{"num_hidden_layers": 9, "hidden_size": 128, "n_experts": 80, "experts_per_token": 2, "d_expert": 64, "d_shared_expert": 64, "hidden_act": "swiglu", "moe_layers": [1, 2, 3, 4, 5, 6, 7, 8], "router_score": "softmax", "normalize_top_k": true, "routed_scale": 1.41, "balance_loss": 0.00969, "balance_bias": false, "router_z_loss": 0.0001, "init_std_router": 0.00864, "lr_router": 0.00177, "num_attention_heads": 4, "num_key_value_heads": 1, "head_dim": 32, "vocab_size": 4096, "norm": "rmsnorm", "norm_place": "pre", "norm_eps": 1e-05, "positions": "rope", "rope_theta": 100000.0, "rope_fraction": 1.0, "qk_norm": false, "attn_scale": 0.177, "tie_word_embeddings": false, "parallel_block": true, "init": "normal", "init_std_qkv": 0.07, "init_std_o": 0.0, "init_std_up": 0.07, "init_std_down": 0.0, "optimizer": "muon", "learning_rate": 0.00733, "beta1": 0.93, "weight_decay": 0.021, "lr_head": 0.00775, "max_grad_norm": 1.0, "warmup_steps": 200, "schedule": "wsd", "decay_fraction": 0.423, "decay_shape": "linear", "final_lr_fraction": 0.05, "batch_tokens": 65536, "max_seq_len": 512, "doc_mask": true, "z_loss": 1e-05, "train_tokens": 423300000, "max_steps": 6460, "dataset": "wikipedia_en"}
Below are experts of layer 3 (counted from 0) of a mixture-of-experts language model. Rows are named gate (a neuron's input weights, with its number), up (a neuron's input weights, with its number) and show model dimensions 0-63. Each number is 128 + 32 x the weight over its row's rms, rounded and kept within 0 to 255. Numbers have three digits each.
Before each expert's rows: a language model's description of what the expert responds to. This comes from a sample of Wikipedia text that the model never trained on.

# expert 46
It responds to: Commas ending a clause or list item after a word, and month names in dates, e.g. "the leader, the", "Apollo, Isaac,".
gate4:076140132075138182104141108051127141099130148144117173132145165172154086097103151099140137149095147126180089189116135090151152144139221112162088154131094101117126109132112152157096120129086205
up4:114146159077167121104140111167091143137082073098102116083144093094147099152101144113179144152151172204111116080128072147105126150076131143118149185138171100128130139164145072117121135114114165
gate5:146124129156109126116157076133182152092148164133110157143230181204088146094080183108148139133122149132122152047102129133082163079120134128104116121113075098118140110156110086073121062100102111
up5:124147207076125069121126114140147138129138159114166120147202132134090138101113216159132124122094142140106129139107151137145091073110186140094123117105106116140129114090139104125100095074058139

# expert 63
It responds to: Stem pieces of ordinary English words, often after the or a, such as form in performers, ment, oper, serv, season, film.
gate0:086107171108180121097108144170141156164106063094105081156144062170085108172107130108103085151177182205077169171168128111112156157162105151179181124199093096110180152125132122092137101126105132
up0:148158154134091071114128122087116139178077105139149084197114082123123147088087113141092094079136165117088183093160127125130078149137086133136152131160106153134157158152179128165161124098144093
gate1:109050093120083082190138112110069135159150112163140077158066079184094160108178125106109161144156132123147117107133070188174124138152185124112140156129137141128143113132172175103078150141130099
up1:133120185172122150154105195119113145176145138119158079105149134122149086131117131111088120143127115154088136120171120165136146160098167149158127158187084124143080125105110138110117120122116113

# expert 8
It responds to: Word-opening fragments like daugh(ters), charac, fan, plus commas and odd capitals in lists and tables; no clear single theme.
gate0:076090136150114146108102072156174160138179150125098142092139111110096153122140165095109063118174092151089178094127147104192133097141158144105064070144164139121138131206135179141093131165135182
up0:109142116142160096180118094118121072115157100090109088102103150139182118081114083126107168109152067080135146155125155149139120131171145116133145129138052108110154106151146102069057134146115145
gate1:183101132088111089158101119116144085145118146159094098164148104149165123141037160181176143081126097170106142155142172129172134179147117114116091136131128082136120080150143122109111110161118102
up1:113088145140150155114134089114164100139148117082164145146203176105133097070107050101082082118158130128128123097175191089132137214117127155135196116148147084080113121110153108096122120115136189

# expert 7
It responds to: Name pieces and common words such as All in Allison and Allen, University, Party, and mid-word fragments like olu, ord, ing.
gate0:123112103142190103155112119152123119092128193149141075147180070102143184145134148139098104187173128131095173150146134125139151125150077152123179128149057126084076177151137138122165127090125098
up0:101079157128136135119144069162115154189090163155085105120098177117115146126056175065143094157139102157121138128088110130204163130102129144123117126196070159135139169193138169081089145156127132
gate1:096149114111076076116128138159172161064118130068075100104136123078162122146095135120122096106096117104162117131130136111111100077112138168073049152165096082117130099099065159172163124136132105
up1:128076133153097148131124080119097137164116117106157139109076171160064081146118110154130186112059113143106136129114133114099074070121127188127109095138147154168141124084114128121110149182129154

# expert 53
It responds to: Word-internal pieces ending in a consonant, before suffixes like -ure, -ed, -ing, as in st-ag-ecoach, feat-ure, f-ut-ure, b-us-es.
gate0:128101093144140166139094181102119055138101181122104095091124138148127145163110072123078126119142171124102164135089181141093162117145185101115089087108185124165153097112109132100165112115136125
up0:097145101150120071146112154153119158153126127117178104188167137172130068109095139106150102201150133217133184132075135125139108134112070129155134129065184097120129105151126143182140104170075116
gate1:176074132135157140089127093142121117117164087122074096140106130146089157162094040123207090127134149138162125094113141173053119147144180069091107101187162066129133187112127118130136093107117117
up1:177094116140145111141132157125092113085108154165105109124173194073162076126114104120092153106136160056138141136143119122170152132178210142114167145136107177114161132162099162127099095154129157

# expert 58
It responds to: Articles, possessives and quantifiers before nouns (a, his, several), plus adjective suffixes -ical, -tic, -ary, -ative, e.g. Critical, literary.
gate0:154119105178115141092111094130116133122115121142104072092150135099087194140182123072140159103106108146120089131156120093079151137172075125133144159139164094065125118094171146077129168133119172
up0:172129144114096139092114128154099180086070093156096139143119172126159179088083132127195154153148093050134132083105107094133146138155098159150063072092157109121133108141123165085083186143135180
gate1:089122137132117155146138149137117180144137132086181141190154127115132126105145218125156171147151190125182115176127123188130098107176066076165178085091106107113147124136116096124142097112083107
up1:151079163193136092178141117129115148131169164110089156111069071159089178109106138134210136155164147123131101035148098114122117161144121126116137099078165166168140102127189075110136121174088131

# expert 50
It responds to: Word-final noun endings ation, tion, ment, ity, ence completing nouns before of or and, e.g. distribution, conversion, elements.
gate0:167167093167160149131102089127158079125136133183126108124097075111166136130091101112111157164143093184128184067149085140138151124177147108098166130123107152123145144074103123160158147067181103
up0:072065119088143175174151196109141066123160115109145120094130147140139077084131086087157137173140141142177122079148080124074170158126161093195115109122114145137124133139083084109137101070211162
gate1:144111103132152185118173183136119171136140127197197114108117127149169123152088118142066169108126098130127161115165080129100151091174178156109136174119088066138091116177108091106157141098125102
up1:069121137157125160150124127125090119061101151166123119145152148157156128162134107093134147123117136137157092152144148179132094147129098142125155132195202040161112117157107130135141163077077101

# expert 25
It responds to: Opening consonant pieces of words, like p, d, l, st, sp, fl, str, dr, which are then completed by the next piece, e.g. fl-ood, pass-enger.
gate0:113101141180109120182181121156137164162130152136117129170182064100135139099123131064194148149209171171194142129173161149102159143114156149169163154141130162113126160155149176106165113114130134
up0:155141152131122144147135125153140127164151140096138166120152103078156125100096092080136152112192155197157152134203123077087124125114110114152112109169095170139135194135104132170202070168144149
gate1:112187111136135055195121107129082112143160168176128041159128158086194178186098101176156121119204125100178125106155083134111171130099109104135166130132134161150169112116178156079118123117170118
up1:126170135137129090126142153145197185105133123165134138138184129133119170207092174131143176097116099102127158140190089091110174101090141176168123094161154084134147141126163144126127120067180149

# expert 36
It responds to: Last letters completing words after a consonant, such as m in cm or pm, h in Rahman, ed, er, om, ity.
gate0:161116135133078123101155079196144133145119123193119091183105139159101135146103122072107095160145112143124070069130132086137108174103076178133133072120152113100093122218101174132071110177124105
up0:132118107151133089174161212133099079121097117167152103182121088118112202187163129134116113136132096141116079101093120142136178143107161133115111126145171145111152150122122122116130171101186050
gate1:159087131155161123076120183160132128150132173154097112161109113132137094123108114109095079080174156056114161189106077106129090139097185115163122121148149088098116093150131169172148119124137107
up1:138083067147177162135141177149119107146116119141133111110092101148100123171165158149130125079114151091133158198110131107111125131071100200198131116183157119130126173165075121128064077099140125

# expert 2
It responds to: Opening pieces of longer words, often Latin prefixes after articles or "and", such as re, con, pro, ex, tran(sport).
gate0:082082100127109156102131113086097150136154160132099104127061082127177082087109089129168105147162094125154077112122138136096100097155085159170168133131152105138106139153142129110212123155179107
up0:184085103127147149128113138146092102099130103106108158108057118163116144124153112160127138121194087118156112118067165126055051102109097094190160070103113159112124128129099079087151123125187127
gate1:088083103146134138074122117127162077119123133063159079146107066198113152121155128140087106143109125144121092128116136101109144131137126144144130115156093093077142157122115130138172073089108092
up1:100137106049053168120147125166164115093138144157093153167120122131210106142066158110108134061195143088144099134120127146130161109088135138121154103094139126076132193191182157146134120126102141

# expert 56
It responds to: Numerals, ordinal endings and Jr. in tables, dates and biographies, e.g. 2010 in episode lists, 1st Duke, born 4 October.
gate4:128101166095166161133144099109104082149138135140155097120123125175151125149121118047094144177108120161202117096138186102187141171167108123145147124148133133095162113084134193126089145146169114
up4:195101121127103094140163118106090106160129132112159066119116140167079104205097140087097137140073150170154138049098136093111095127084168100112188106137100168126166090099170128139174112110184120
gate5:162105120129106139114057074158071193140092149169069091138135134148118106125101155102145117091097141154094101085119134129121200139204135149130094138142108102184118121113126113135146087129108120
up5:200085161139134098103120146118171153151078104119091105129120088092137151100121180134213101130081111079074059017100152144154163120127151132109111130131177136126155181067099142150158126139105099

# expert 14
It responds to: Short internal syllables inside proper names and foreign words, such as ak in Abubakar, al in Salalah, or in Gorka.
gate0:126134100136127138132110099180115120136067124123159158127127097178100115124149139107062103135173128148151058143155132098101143146122124124183093134097103156099123152087097164179068108172117117
up0:102091141119128169091145132108178101147056097164187173142133147119080157130155090129089048115137104140107198167099122124175103151127151144106127118124104125123169158155108122122117163141152154
gate1:131153122183141078139149103083115103182146141096120159142062099140117150129132167133051091130115151095114150156144159104157139092148137142121175083116092159172109153147123123130145129126124100
up1:117118130092204127093144196170179157167066133162168108104180134160096165158156098144124163142103092128134161117134152108131059125147155139138086118157085119121100110042112129151066076129131196

# expert 10
It responds to: First three digits of four-digit years such as 199, 201, 202, after "in", "(" or dashes; also occasional word-initial stems like plann, princ.
gate0:119117132117118212096116069106077115097132104209101172096177164151158079162138061100126098113095134057074189156148120157107122101117148188130113119097121097116140096117112137113126153118109105
up0:070118166120111207088090162122078090112144099175112196105135185149114057167173075095116103098079133102105135118129110125085140088097151194117117120154126109105138122089158152099126150100110138
gate1:124121189060131171119165146137124197091091161091097136093076138130170162150077166178126080129117092071121103114113110127119143146102099099115126097138110119166128135072068122178079102161121105
up1:132112051126162133165126119134114105149124094124148190129173162131073085169141056100148153124108110133145125163104163101147149131166138161114126135093120123099112107167128101084192150117167174

# expert 39
It responds to: Individual digits in scores, years, dates and table statistics, such as 6–1 tennis sets, final digits of 1974 or 2013.
gate0:155165110163051111114117195136123146120156135190155045125149119093107130133165127058190087120065133144104112128070088142105096099105098109148148073110100149124152102084060099149130139109062165
up0:157121155171130150133106129109063136108130158137119126123168165119123158133110072117145138040108119102145156145090149116105100142088131115133159091107081176136180114096107136129209182135084155
gate1:117109134161093081120153187147153134114131092136126070138171142099049109097115127172106123179170091107157097154088136133141068161122134161151083146161131093146141123153147085123133164155146155
up1:128109118094125114093130132173100133147131119065142154135141149131180134187185142120090159151101127090127136171133078065110167117124084143147168175160108108121142078151164129130126162177127095

# expert 35
It responds to: Periods inside decimals and initials, and pieces like in, ic, et in taxonomy infoboxes, as in Licininae, Acanthocini, Species, Publ-ic.
gate0:130142101067139097079170103119133164183092143164111145108142071176147124128158151187149164129172136150162099081136153136142114144140139177151080104102153115124120111081164167107155174136106124
up0:168146120129101120094146171099137148136109157121102100119203095165112121110130099185120154068167162083154124119143158130133209103124107020148145108155096150129124156103132173130135128154159096
gate1:114087102107119100118136104099077108070066143090175093099116137119124107058108058119131093147099113134122071085121115139132142121148091094178144137119120180142114159150049117098163115056118142
up1:130064111130047134110171175097115203189103170059088146155146130165129096142096153142100116090118121108150145168127135105095148141089074122136157120174143126136102088132105148122087190098065083

# expert 24
It responds to: Word-final pieces like hon in Tikhonov, ese in Obese, nor in northern, plus cuneiform characters in sign lists.
gate4:154144094125137113150089145128129136128081143167142131121143118137074148079081056126100120152136191126168090098095126172139152145153137131090114135123160107134143102104136107101128101135093145
up4:095119081171115125163140164155120171109146132198127095154149160129161166190127142175169099143160140100123136068113114155107183132125160128099142100139135088061108123132147069160181138116131059
gate5:153180123124096166097075139145143079149081100121127091092168113141126138107129108162072107143151158115093192138120183070119088142150133187141120123096103148107150088124138102131159099121148105
up5:093141141132128140104128131131102176154090175183169172143089128154111114167117088180102117139129133109142173098148154138093121177065056118087106103116103115180129110157109166194091098110138113

# expert 55
It responds to: Colons after infobox or list field labels such as Teams, Referee, Genus, Preceded by, plus including and include.
gate0:124148118067116149119085106122140107121097069085108082113126127112147170159103121145125137169115114096091138134149091154099078142197127153198124091102123144089144154100116070099129109058162128
up0:103098110095170151153104096142101108114146082120109098173076090120115137130141099097197133132095130097085129084129110113129091141162075094116146078122092087055157115123145099179105168117147111
gate1:130126129147145075150093113114149190158099146160096127166146056082094084143137120116092111157128134109079085160127151128195149093106183120118129135160079181101054119087138163178116102147120150
up1:135145096119125142183087158165161091114089159200125088129112081174137079124107136085125159190097108169110147132156134165177104138121138092076169097100214189091083103124131173121180140141106139

# expert 0
It responds to: Opening pieces of proper names, often non-English, such as V, Al, el, Col, or accented bytes (VfB, Belleville, Mörbylånga).
gate4:129168066128110153080135140155130093134159112150135126173072090123099121138138126158126110117106155129090110121125092093096158087154159147130121150181157106195146118107116066148148093142150098
up4:160080114159127184089176059118173112126188109112156136138155145109116154089138146114162150137088131141091133189080110189116172117140165109174160094146126154130092149138171057120089114111134109
gate5:209187081116131124180123091092143120135108176113120135169138148099082119170125106161132113136145120124124110120101069145161093123178158112106155158097062165105103135167148167062088139074138094
up5:137099098143186183109116124095143222092115125111158140120159164101144134210101177141091134141140162121157070142140121125117162127066107159095109192125157071143127094137115133168134142148162099

# expert 9
It responds to: Final pieces of foreign or unusual names, mostly vowel endings like a, i, o, ia, ina, as in Côte, Alvania, Vuk.
gate0:147120096139156117098060119100177157117116189203169159155100167117094131129120154127136208161159166167089162117103084222165098103110132190051102150082151115152145116126150164110067171110118129
up0:144107091166095075117099128099159162148184130138166099135099155098131106171150148179089090129103074119139172146083136068144144079157135103144200088123134131156129154106099145143117146100152057
gate1:118156106144200119146182176114182141132138131138089090101172138118162127130169071144087153036101121164121132125133096161123129150125142129121182156183140099110137066115147134174060164105152137
up1:142107083119091126109131129146083115066104111161125137177111151141172143082130096124110094117128138187069075129072157163157192156125102155096154113123101143123094107141089130146086180111126146

# expert 29
It responds to: Pipe separators between cells in Wikipedia tables, coming right after names, numbers or dates in sports, awards and election rows.
gate4:166135109069133079095143116080109118223124165087140185151156142100140129116111118134142108141128140139103125096150093122090113145132138126158151141137146151160109189141148189188098151111178153
up4:142134120064135148108115142059153103113162115152092114160128132126095114133123152077156080181070154170135124136094150125100132148135127144069092147124123161168156114132108099130135141109186150
gate5:147160131089139152173107066154120094089114091145150101145147121166142143091177131158092159151097109066122178089101145139067148141119131073116099190165181165137118117110205099170076066191116066
up5:215104110110200117089158151083164141133129100113133116148121130142087165129116107079170127153193125105124098155143076120148167094139137120134148178149104108150120087161124088144134129091121148

# expert 27
It responds to: Two- or three-letter syllables inside words and names, often after the or a, such as le in title, ec in Greece, par, tr.
gate0:125114137145156148124112064157116151132081079154114107127162050164117088107112175121144099071140130166217118081167106088102138122057206141118105106119106120095102139151087200160149169121128190
up0:155117134157094120131118172096124145149137176091145108162126152157130169101165177109102135114153098120138123207121178130188101063107131082114172183085129116155156142099146163101121092144092097
gate1:152162147123110123116097090145170177139176129109162198129147169079103151174093158074151136212107147112131148164110144087153139088126106075071169145115104170155172170145165115185122123134164177
up1:138140094091149146123120113114088117195086120107208148142120148072098153120179121143180125150127129144148162132125181110100166143088137088119142152138134108099101164101078094164138048130214119

# expert 22
It responds to: Table pipes, commas and mid-word fragments in tables, lists, formulas, Cyrillic names and technical terms, e.g. bet(a), neigh(borhood), ter(mites).
gate4:157113145120109143128121141127118129151120093130114119132080177179131150114135098111122090236102156107133127087134124132142208150086115112162112081103170133110118125102136108092055113153151094
up4:099124145155119144163146091145148142179058152144112130135121161193111146109066155204126143111090102181123096086149168163176127114119095091159127149142156159155100137162103161139103138167141133
gate5:093205161125115114160097168118142142145136151094106108131155062089117162136118189118146128101184099040158123121127091070099123117141129169117127104118134131106121176088094122108111115099134141
up5:167134128063139110108191141166098111112045109126125180141131147136198095117089135145052144145090143179137122183139082134143107164114130077085116118177096104135117116183152130183114109183109142

# expert 3
It responds to: Markup tokens opening a new line, mostly bullet dashes, table pipes and == heading signs, plus See, Preceded, Personal.
gate0:148118099131113107133147101162125128102133110083129113115140144177099097123011138084115115136142115112162159134161155153090097156126146120129065216179113159096138136110102130065213134188146092
up0:101091116110160157144131222053112154097097130150092084139204120133121095047143123142199117140115109090070144168119155125145114141140122185106129129131107105142135145141167136154063169130135146
gate1:156110126190154149120098133127054089154042153058097106149175115140139143090093145100123120104123072061149172086147143142120130179147110141110081076090080170113125142143124127113153110137136117
up1:127117100066137167122145097145142167118164111104140082145199115116117169200085184119155163119120163090159094111187088154077128148079096122103063087133174095140139128120098084167122083112145074

# expert 17
It responds to: Space-ending number tokens that close a number in table cells and stats, such as 82, 23,951, the 3 in 2023 or 2-1.
gate4:179174099136109131157177120131141106037147154094125098154108134167126134131163177051177129133130081082140100120180101125141210113161128116102162122118104157097160156079161096120153153116117067
up4:083106154110083119120097099088124188124069137109136139128116178091067085154141114181137125130091165120117091164091086115157166135070105187115072148094124122213142110088154151182151137152157144
gate5:154087090153156144105107133119095195128132150142085099161140095133151134109130115041097141136177101136175131087169137075154186126073119124121168144127144137087126121110092109081141107163098116
up5:123108140131067146110169080113110125088130180129117136146131181149135084175132126135121150184096164118099143200085102103144111156136122161091125138167141100130133164117151086160129187122185130

# expert 59
It responds to: Space-ending final pieces of words such as ad, ar, ong, ain, o (Head, produc-er, Vide-o), plus the prefix un in units, unanimous.
gate0:088128124146151158103116131078140143196093169131149085121133125152090109129173160146097193173138131145160149155060102219133093057111099149105123191135146104108087155186142121126077117122099174
up0:142089131170111093145123188043099072109132086203155121135177153116096117111136109102142159197135084168141094163065091167103121141119073159115130147072131162158100129117176134167177122161152121
gate1:067105131099096166123157180137087081126121182136170100133070097149132139169150161105122075121110124145105147167188148119151145088116128156095186107152192115163113172074117120145189080153115097
up1:128145116117164107140158185190141094148104123142104116147150144095126184169215150173122113089138100061112129123140164098140226180123108163142168102157149117180103099160114113149157123127093105

# expert 62
It responds to: Word-final pieces s, e, es, ers before punctuation, especially infobox labels and places, e.g. Dates:, United States., bodies.
gate4:141103140123085115125153215105064175133148080101126148098097079152179138130073127149140079065123110140162142104100101144148159135121107053123097053096109097106130171148115079149129191138124128
up4:055129038133109201122099148145168156161137083091069110102102138081111151162099143182152096110147108128092154112134152133162125118132102102128107142150086094120132149150133114169152189141144088
gate5:171174145126149138101083129098159197169114142115104174112068071152075151125147146100099088128176102166156127163146116063167136109091125094090181152142103064115109156172128128079163111137067074
up5:179164115117156150113117161146174112181133137063129164127136161150098132129179161118115105136133074124112128174125171070240144155051076089127140100114106095135097135127079175154171137157114130

# expert 43
It responds to: Word-final suffixes s, es, ers, ts, ies, ings ending plurals, possessives, and third-person verbs, e.g. Points, Players, offices, claims.
gate0:205151098109118096124132089153140141150151087113063057167091140090154144082096143076162154116129075125161142173163126171168088145163131087126100135127083131098115163134122125123122199092090109
up0:111137135115150173143083109110151116114193161099122150096136133129140105086107074099153129132213075140111123115125118129100084156085133069095119075155146100066105088117113138116145116178137076
gate1:052144143115132117097130153144099088098103173146140162144121167189105144118138115137054100127073131088125091159122169110103125087073133150133136194083167111081133128130116137168161128149110128
up1:107158139117191124179124126148114139076133162165112193107179106134118141115100117131181159155145149165175108087119120100088170150115200127093098143107177097105123097186096111197107142053122148

# expert 44
It responds to: Single consonants and short pieces c, b, f, ac, ob inside words, such as desc(endants), benef(it), accur(acy), Thrac(e).
gate16:101139164109084093108140106134071091141121157166109140083099105099184149082103115127123126180169099123161181082155175125084106162128110147100124170164184149147076176126141097127115111130122109
up16:076078063164100190130135098172138153079143089132206111197148143142151161137192096117096104098114120143121113140133132156108161127110139110132123116088152115089137105067099075170131163135107150
gate17:109074173165177151169156134088089115117141137155054139106101198165183119134102096138138114120042099145114120106144062155115177146114121183129111122169119096192122119118212099109178064079097111
up17:085066165141108165135138150063073096136098162135067076077097130164190152100121097217130083131058042144095132133127133150184154138129101158124137127117135129174102153136137150142134124121116084

# expert 52
It responds to: Short consonant pieces inside words, mostly y, m, z, ch, ph, ov, e.g. Metz, Panzer, Army, Leptotyphlopidae.
gate4:100060104113131126140120120098127106108145144143151101138164114130096162178142118096141133190085131119037168129160140150130128123134152161080118145103079156139163099099186188188172117125107143
up4:124197130094122079161160162082121130168119144134147107147127070090112093126114188080147116139128078103142120150142130126171103150102075152091176151097117161087121186090146199153174156154085136
gate5:125090139169186091116156095130127045119113183133121102082141111124164162091144160149082109150153089111152132106091158124166170098177173106102114193139158118191105106106135168086102169116147154
up5:136117138146092092185145113114167063089115185082114099132154168135142105087187159115160155116082106103115115165103084149176110193122145176117093104095096101152115130121183105156116129106098110

# expert 18
It responds to: Two-letter pieces inside longer words, such as li in simplified, ti in certification, th in mouth, ab, ro, ri.
gate0:168074105173139077145123167153101212117172117096129127111072109129078148127097180149183093108151092167152088114137211165140154124141106183118127152090151147179161099066096150109157126158162108
up0:105093155098116149094122092101119185085133151109117160116111138047098153087074100189152058126117134148130125146081202115113142117093130105128150100147189159165182158153171123105155106082133178
gate1:135035081091160113162092111145087110094115103100111098092130174159125123138167104206138174117105121170116140144096136111150117108124168198091071089154090119152139086115171089140112147119128146
up1:129098107062125123124108119109137159116164134084154155124130156165119096146133078195078104115089143177108128130118126124093138113105127169117120090125101168125179138135067144087154109143140116

# expert 38
It responds to: Syllables an, on, en, Mar, man inside place and person names and nationality words, e.g. Boston, Maryland, women, Belgian.
gate0:162110109116155138087111098058158116153082161084127083133151146119093139158147110089060143143116101152088125183157174106140118090108092142122113125186044156193122174124166107118078115159111133
up0:145113157131125135046113169150115123229092146114124106144127108140144094153080062111171170142113156122109212126112122189133138160121121129109130065162134132123083080077124142067163141173182142
gate1:074161090090092171091188114092132175142146161120099102118112051104108131055111120131079167114155164123097099102132138101139156094131139105118148136156195115164127125176086165078095122088116071
up1:111072076075118161096179076131120222146125145134180117138068097115110137069183118116117138135137118134127139120134073166132124124125205121103147107104176036177137134100123152167098153132110139

# expert 34
It responds to: Assorted word-start and plural pieces like dis, provid, writ, ves, ies, and German "und", mostly in biographical prose; little shared pattern.
gate4:120125106106155079140159152078188200105146105190085173177126108188113167104055070138133136087126119170108054143149142103170100103118113105186151099096121174126095127079194124102142137101117149
up4:222133178124121132090120115123094078131146141167091175130158122183141121181156086140084118095091123105071105145121138067106137094166150172141169105217128150148066147157170132131149102100076107
gate5:115117138121140181140098053121102120156149153146104096083174153120043060142112103135078128106085104137148071097073126063103155121180166131100156140114134075049111161107083087154151082139149145
up5:080063166127123166028149139088118114157129184114075146179151178153167180138084132084099119148091106075146163114091163126188105150131089099118112087131099148120142134146074099191091165143136122

# expert 11
It responds to: Opening parentheses, hyphens, en dashes, semicolons and slashes, mostly after digits in scores and tables, as in (1–0), 6 (10), Runner-up.
gate0:152110153134133129107095147114159155127120130184084095115100026152164140119109095135108132114132118126071084125112140118114129141129113151080079081145102145073113076117109167132141094125177124
up0:148134138155113124135116115056109128119164149069158146139132100171155156118108159128060101115131118109154154092167119109128123100123123117147086130115091113054110119144085080150189103143129132
gate1:146129121146141193172101123146116054134085127110154120074138085138139099133077144183107126152137170071163079115115069139082143176148126146141105153210106150142122107126074119155082111122176139
up1:193137093122116134137120077137144124055169072106098101141160130115176083092136131185179132125128123151137155100106089162100155134121125093142066091085161091115099188124072105151173153094167096

# expert 26
It responds to: Prepositions in, on, at, from, into and during that introduce places or dates, e.g. born on June 17, living in Tampa.
gate4:128050132137107066131114111148113165190180126175095131137146055180121163151136122151061152108141152099135127191164136097174132110104147152106137145145133146080165104125134177137137126145020126
up4:133135097121090121115137129140122151146118124131108159153135102121121170151125109130107128134137161126167195153126093126112093073158148158148161166089130125117064114144137149112110093097032141
gate5:102197130073076125148156146083146084141141115118200074116140134161136085143148103118067129117123155137156178090102129154069132154131189129159198129154080089128129134156126193160125110113118112
up5:172117083120065156115114151161157142127162125140124152147160085089179226120085157139089134174112130066099125102115177164105113109175078061160134175166045156118158149090156094170109117181132110

# expert 12
It responds to: Time and sequence words like early, later, before, until, plus periods ending list entries and hyphens in names like Abd al-Malik.
gate0:160135124099105195131135091095171113119119115164148117102115118128065080146109156155092081178149136077110127107130137147175129107163140158153113131177160102081095118072135071143088089115041161
up0:132126092162080106098122148115175161194096138072141116091075145148090124132105118110114144133063099110047150113117125109155150151153125120104075107185087081095090094159181092141111136089109126
gate1:125108136107080132120075079083154129131112093166142057158125161165101121126079158161077104147154169177130180095125123122113124140077156129200130055140170102076124104203116101105182123091131128
up1:172140103123107183106079182112145136140161159090118105123133101110154107080078134120104111075158194159150171116078107103103103115142075157122086100133139138113157166101135131202161140050151081